Weights of a small mixture-of-experts language model, trained from scratch on English Wikipedia: 2 picks a token, 756M tokens.
Below are experts of layer 3 (counted from 0) of a mixture-of-experts language model. Rows are named router (the router's row for the expert), gate (a neuron's input weights, with its number), up (a neuron's input weights, with its number), down (a neuron's output weights, with its number) and show model dimensions 0-255. Each number is 128 + 24 x the weight over its row's rms, rounded and kept within 0 to 255. Numbers have three digits each.
After each expert's rows: a language model's description of what the expert responds to; "comes before" lists some tokens at least twice as common just after its tokens as in all text. This comes from a sample of Wikipedia text that the model never trained on. Tokens count by the router's weight.

# expert 49
router:076134133158100117101107092084155118115132148148149142119127129144128096155135127141132120140169170153171141148116144107141113099135149129154100132088121146094105128119077135133112139136153135146161123113119128196125131121122138131144095107137124144157137111153157149147158124132141180133143131096142131108122142112100109109147127161078111137153182098156194103091132140092136141143145150095109162088113139156130114149107168126103125171157119138098121089084141107092128165123126122057166092157119156174134140089127120154149179128107110149106091160149125167147106120118104141100124137110121138107149115121120159132130128140134145113126118077152100140116103107149170113131126111149115117088122137133171089127141107070119114193098120143145111128088149127114147164145140143
gate1:121115119131184101090130096092131142140108141145120124117127121121134116096144135145149150135134073130127138098124137123136079128151141136142091153110127139142152138133165129099142145143153126120108123142131130132095139124104150103138165094101096144117101119177164119138165152183109144155124124117133119125129133113170128145129136105083105137100117099093126186152133118147185096154065078147139114125113146110120159141109111091109114117181114093133102157146106129124073110160172132147119136123134117126103142104121112118125075143102094156100067090151128139110136108138128124072090065135150107131130172109138121110107082122131134122145141143158146102089121111138138091121113149082137135123139151116109085120102149089128098134136099061140081166126110092130105134140104140
up1:135102118137146129149093128145129150131129133161140093164123166118076114144113187177123140135162115181103113119065119163131129178124106102128134135132138125141141111115094105129146127161162102104099141123129067159097156125137126127107095133121175126110117096110156134127097097117126144124163126139129154125124104127134109122159167151157087129109192126091120098151120148139101142118157179115144124113125153104140124133175134135112130116074102120101167130138115144138151119119128113145137099171081138128122096129109117117140181134141174121137140088072135151175163118115176119107173124122116099131120129106114121166132153108123174154193120131141162141125145115151155154128158134148121138105118096123193146100148093131109122151129128117134100145186119123117148114140129153
down1:162128156185116144122129146157115104151134170136138167117160119124141118097120134117117080160099124151088083105135134119118115127127121123128191172128122130111159105121132144132132136125116135144151147158138151110161129170133114138156154139145140120116116101109077119109133156110126126088117098170153100142103105146132137149140152123133112114102124126179150151126074151115076152168138144124114150133140091114098119127149092091110108152118152108116180161107106172141134120146095138177135135084107133134092114173102132147084109126142152125161073144137112093176112140134161099121169106144129131155084111143071154113090139170137123192145137149104124172136188132124129141157145114160124132087120105083096155148162115135162140142127107133122116112108120135108135111145122116
Description: Sentence-final periods
comes before: "\n", " The", " He", " In", " It", " This"

# expert 37
router:141122126143112130158140144101091087119141104142135155151117143139160118094151127158141129106136113119145123136142125101142127131154148138123138108100087116100146135171140135117161134123129135150092142125139122106151119128170144130089161068104089129138125134138144136147168117129106140094099110170133141140128178177114079076120148124093096161103130158165095143133141135123152131154139117148103134172151157153174132086094089077127113135137151089174151101131151140118131124094149110137142113106059148103119128162142127114098117141109106170112142131128154111155145165153083117137127156130106090103153112073107088123116149185146126160126142142144138104137144092154093080098119167128156144102140132107091146139109106118104110111092117090162127127091122080148157092129144124
gate0:136134129108115163144171108112140117117163144100141119146117146138108124154125132106126119163137137133097149123129101134129079128099147097135156144091142133093187140128160116132119141135121177140123130161117120116143118093147143143143099130152123120111153098119129098141135131091102141136173122101117072173158117065127116140158137107088128131155107106194050151131136133203137160090136141161112167107138113140154138106123135141121154146152128124168145121156128115136081104107122142128131136165113113143149099164091105106097193147095147136111119143154127077156137087110130104177111122117143130130096136156147118121117136128129114163141099125153113137144149182069137136095112103119097132141140102091145147134130137112114191121111152112173119150119099132078130134122141144
up0:130100088159139150158108129137187119147115133097161122156113137111138134121144135156172098130097111130119152172115125162105118088145136114125131092105123113125119144119168143087123172132102094116143113115133115180160157112133096088158175105168152132121113139124106114141107119138126118165154142125149141131130130173112124135129150097121069112115123131137134105117123118143072170155158136115141159136110092146134168114127086107150148112128111150087072121143141152160170152121130151106138183123078110150142118111143144137121104145091130087109135135161145193131139119122137126100121118107145127146118167144146152166122103161126135143103148126093159137133142072122118104143101100087122081135147112166101121088132124048139150162131133141148115093109130124152150132172157144
down0:114125133098154129100114114126113153138140128146081168138118161120109112136103144165081106102156113182138130151112128141143152115155141134147146133112138113133137119121171113143096137124145139129087107135139118160137170134113190120154146095136145099114123119080135161183102118149138141111150104125142167133143153107138139101166118134126078139183142130115126122137153107126100125154098122180174136123111136094147165156121147139124101163116133149120124136141159154141116093109117173122170123124133134131105169143105112129129124183137184119198161147151155090203132177098104107159119127136123151140168129120131113126143157124096118128113123121129180159078117074147116110115099082131098143142149128108089106120131149103144110164121086133163148126122135120144166162123138142
Description: Line breaks ending tables
comes before: "\n", "|", "-", " -", " Right", " :"

# expert 52
router:107114132114141127172119164130184135099139110129135105162160117142162130143128155132106085158125148126112132082108133113115139125134087099100155125160123159146142119147145122069143118207139088110104141127122154088091155161086165104149110122115109149119132149105141108127110084114136144132131099147162164174127124144144137112139149128113129117137119149097104124130151107104140129150181185119152170124111135101114126114132148127103134121101102147100107120124158164122105150178191134153155141133121154099096144152107144128130111119160117114141156122111138080119096127110138144166118110059096116131120085133117163097117110139107129107134136131159111154148178120118109131157101148160116079114132157139117137130142117121169124126157148108115169153123153079143077163108151085
gate0:136110134134127121096111141176102119063139124122130090111129126164153134136139117136168184095108120143120132147121169133100124108143156095117140146186134130133156123175145156103107136113113116069129121143123145150125131118155125119086140151166125134119127062147127128097114104122113161158099116069159175131119142109128084131138110107139162160114103163114094136165091132120097122148156141125115128184107145145144136147147130093111136112122126176098159129116126101123159123137146096111140121126111142175123155144133107115092104096113121136165180084161147099109141149158086141120150088118144090099117143099125118108120113144130121131068120098154104112099154140099149161135164134141102088120112139138167122175149108137123150141111158134117181107140149159168115158160135127
up0:164062153162156123102107110136117154142116141125122116123133144098124147126134138142152139131151139126115135175144178123108165118146122114170098157109193160132112101169135124125123140152163149164140139119131148127146131152122156103155128116120131141091128114096177170104151126092138083116100127123129138138108143134083125115124101124140106107106155107123113143206132091128138146147149137132146093135128175132103159127125131105154085115100123143088144120099123125138163108144184192086101156127085116121111085159153145147125096118127114075133143094091093159108172121157105096094102135135141110160167087149136116151177147124167159152149107127126173137117147134132145130157108112097064137136115140134132118139116121122128122152141157141087127153144130139141103160121152137
down0:081155137135120136144169159163109152127132137142117071107165125081082122102130082109133135116139120128150132136136084131162116138126150107103147132177102162135132125143123133127143139132122123175146118106150103106110102111120168080136147097138143139118117116129153092079131126136142145169122120121106141145089153117108099080146125121104167148145103116121109115103113218124090130036128125145075109119064128114130120124142119134169098120095165098136115133117135140096118149182119133124184110150116102105122156153116082135145082115128148115142126120117100117093121161126080103119099129119107087152138096122155117130130131170116114125134144100164113140128142156133119130084147121125158145082135135130132115177117136121161110153157118114157125122150124150133148158143105104
Description: Numbers and quantifiers
comes before: " years", " of", "-", " other", " months", " times"

# expert 35
router:087147101140116103087157070111129129132145129125138132059144109149133096181119181133127119139104170125175094115122093131123100135111099096132093160106120117136128108126116136127109143143141173179114168140144115130135126157180136153158150134097115114125113106134113132120124159140054143133128111138109121087140143127111135116138109120130088103149175081162132134090145124130151148156132133101149173122073152127144120143124135110141115141155143110117103143127165152118168104149103116120074165119135089115096125146137138096131115139132135178128168108134117160104116114130154189135128119129100096153114138105143155142151097127119097093133131090099112116134140113073122138126136113094103079114132096135147129118127114124160120151146161111169099112093101149151148187115160155
gate0:122149129170104196184139154142159126136078122133096155131132129153109175122136107123125123140101143120133132133135085140126116116160079160144114129097147178096101174118152131139167125127102145138148144174129148086143126119177111099153125160116124121172133155136127105127113198143139142187153123126126154155123133141138170092149131070135128138133126114147125083124129115149101144161133134112157144143153088130155106145145162113168149119122132159163097117091136102114092125111097136126077121084133182106125136071130107134122097110136154131130165119129132148127143146152084090123092119154133135140156108132141136127094091148149134136122121095117151095118155066141121123130127134110123125140134162174102173173119116122143103117111157117135122156166117171135131157149136127
up0:168125115127133159151086084144102137126117142111102124134117135136107149133136141132115157155119081084122130110086126162122140101149111166154146110142138105165128122140122133142110098130105125181102148113124160105104062129141130166134134139122096179159123160136124134113147129142135137129135129109104128146139157126107133173091156134130164157088148110091132150110138105139130098148184104098104140099100153154158156108089146088089172107110095118142165129133140157128130140131102082143125124109096166114148163139129148090148148102170139123133123053088107127137184129131122150123094114113088137083124098133147159119103140182118156151112151139138120150115136148137151179104117168147152164127151132123140114127123105173111090131120126104127112105167145149093152064141129125
down0:099132150149146113080147138180130151159180158169116112148156115088157127105127119158120139120088116150121103120126154153153128097106077073167146115112127176120150140128107102152142135139177127109127111128128156069138133123134134115148129095160160123172095123124175153143120125132105110113146128115119124130086091153161110066142096089100111166145132127145146087134114097121158124151116161133141130102155087130103120126142083164108095108133091101118156157133175111130153154140128132111106134146124104142130143136135156130125136148116131091119124138114136162123115133088164122123109127116116143151148122137140140105095091080130142104158150144128102128131159137126150114126103175166091154112125126081167140123163183142116103120095070168164099159142138130131100145095143096
Description: Infobox line ends
comes before: "-", "\n", "|", "Representing", "World", " ;"

# expert 59
router:119114180138119149141139136144115129113152149136141154140156083141131136150148114119116162121160131156154123165084105129101121122116125141110126149147114120155138134146126115089098097161124121133070060126134137155125147132112150146114136105136142121135115110131166127127111121137136132181123096126129150147082116139099133089158134139121129119157147135137110145138155144101149145154149113099177137120063119103116175136101163164124109141150088126114097100129140086125120147137181153163130186132122143123122144082112130135091099133153138174153147128151163102152140132148127129120132022138123119131136137176136111116129128136104119175130122171130104109119154138096148123133124134132107107182172203128079142160118075114144147111113090108075140129119135113117100122116131106
gate1:129092134118124093148138165120136146139047151131153138121171137139128125102102142165095106109128148156122122122131145099143129162091148102100166123106182116146138189160119132182171153122122139122146125106142130178121128127126159149158137124127126121134160106150083121095104115165143138090111141144139148121139112129105104116148114114146117125149160130095110126094119117137119143123125114140113154151113117138135167152112133123157130123096095123106150090144083111143075087066104110147118112138149123121152123116094139095149109140145141110133170129118121112158140123153112109081123120142139131106093071156126142098107147130098071108123143162095089124103116119147111121123127150127137185143171135084160106120132134113149133143177122167146178106108133194121138135159175089
up1:118119114124141193120167130121116103108155096126123156140146152078127155138124143131116122144108123151096132137115143107137124099145127129151089111142116137132156114127120140071121124091144098097115134153125104110165131103134116081128146133150157099130124091115139097153148182114090130098134132069079101126124164103141149107159116149121104134100102117177147126110137141168133112125130121117187142123142161155156090127129079112169115121167153135154121137131136111125166145144107105138106111114119132129135140165097047129123170110101080123154114112085129197082165165150135155141126136085158125114130123124105137151108134140140130133120114103153117184146105153104119142124094137143117091152130095138144135097151084125161066136121153128100112129153097124119133140132180105
down1:142090122132131134126153146141122118104101130063107159127084157135106157087133157134111134158162139139096134158118114152137151082125136121111125106180121141130120098168096118146096192142132099149114102128125132116094143139132144110118125100157097178069132078139127134151138162104127141158149148107119126178138154127159156131093135143140096125144132108157128174110115138096121102126142088116113125108177105130145105114156109141152150118152108153108128124137107103134151116163115111151206129105163132067125140139119089157110088188145125094128104123163122142132103102170163128155147108154108138117125134124125119146135127114131162100140172142135115121155117099127131127150106130151122100083119137096113141115147108080123093139118138088124126084119123085087150135192123142
Description: Small numbers in rankings
comes before: "th", " |", "–", ".", "rd", ","

# expert 19
router:092129127131108100126143111123139157109180097086124153130119114156161083151140096125124121113143133151138114115119115147151086075149110141138105140152087105130067118150108121127115150121170136126096121085101065151128120117079131133134107110151118117175119110118154142127174122143142215119073116133121143116104163142128108088166164142111108159151136138170129119137114112103149104151128149120150094090130115152138120122126132151144117109141100113091114127115121127133148146094161116119180103133138149119112149084114096176128130102143135139125083109117141212140132126105088132120102103106136127097154140174142134141138154112086129149128116082161096132155131120164148138148127150109140118124131083121149159098118108143120111115112118125107113105080136117154129182150147156
gate10:138142115090140131117093068096156105139117092155112143162126140145096110144148133164141148150158172103161114138108130087102122139150155140121140113127108133105144130127108124125114113087149172164122158121154131127182152121166137117104150078113114147152147126060108157112109118133164094112112152160139107147096140120126134108177150142183141114193141140111127148135177138150124140152129160107113156110090124120111166152154118111127143131138117105087161080099098148090130131155118118093134103152152114161201115118125148104149119138142159132130132151154097112137122150093122150106113136126121104087125143104131096172116181138140141113123139138140153122124160144145111118101089140071158066145150097126140118123090096152102143139126121122114105091097116114122122128104167124
up10:152118112124121125152146127144155079112124148129090099124102127112134151130117071153110122132109128143140134096143160106173070145123156099111103137138127119142070149149125082128123155134148139101184109146087093120113104111155149147125130127127155131148118133145107137110129090090110105136064158129089163103087115153099118154133109088103139125135161123110148105125152159115146154097116116114117157138118100097143147080188089145108145137139108147099125118107085127126122167137132126086153149179096149119133075141160134132188123153111110138155108139119087139114134122122101114134144117115134161133166145120141146113156150088128138143149126125137182156136127104146121056134203120096106104131126135125152108126142133087131156157172109113143131118128121152121110151126151174
down10:121186145163120119109141122128127075130125157129092160114115137138124124165163166156091111144122125166108167080094152138115164144134104138166108107101112112090136117097129105123105122120141129133128119151118139113135111122151130160162076123132122106090155109163142147126109132117113135144155143087129125115168155089098150121150152178165122115148136111124155151141095148118146129137124152141105149103107156144160114101131168122126155140085103129146140142135138132119116100182132103140129098119114112154112156096122106088118102118071143123145105155123117153163126160150082148106113135135109096121120156082126181107118093144166183095095111144103127099136135100140122143128143126158145075149178069058108128154151114104104148095114108101118121174151114160119139113133142148
Description: Decimal points in numbers
comes before: "5", "0", "1", "6", "8", "4"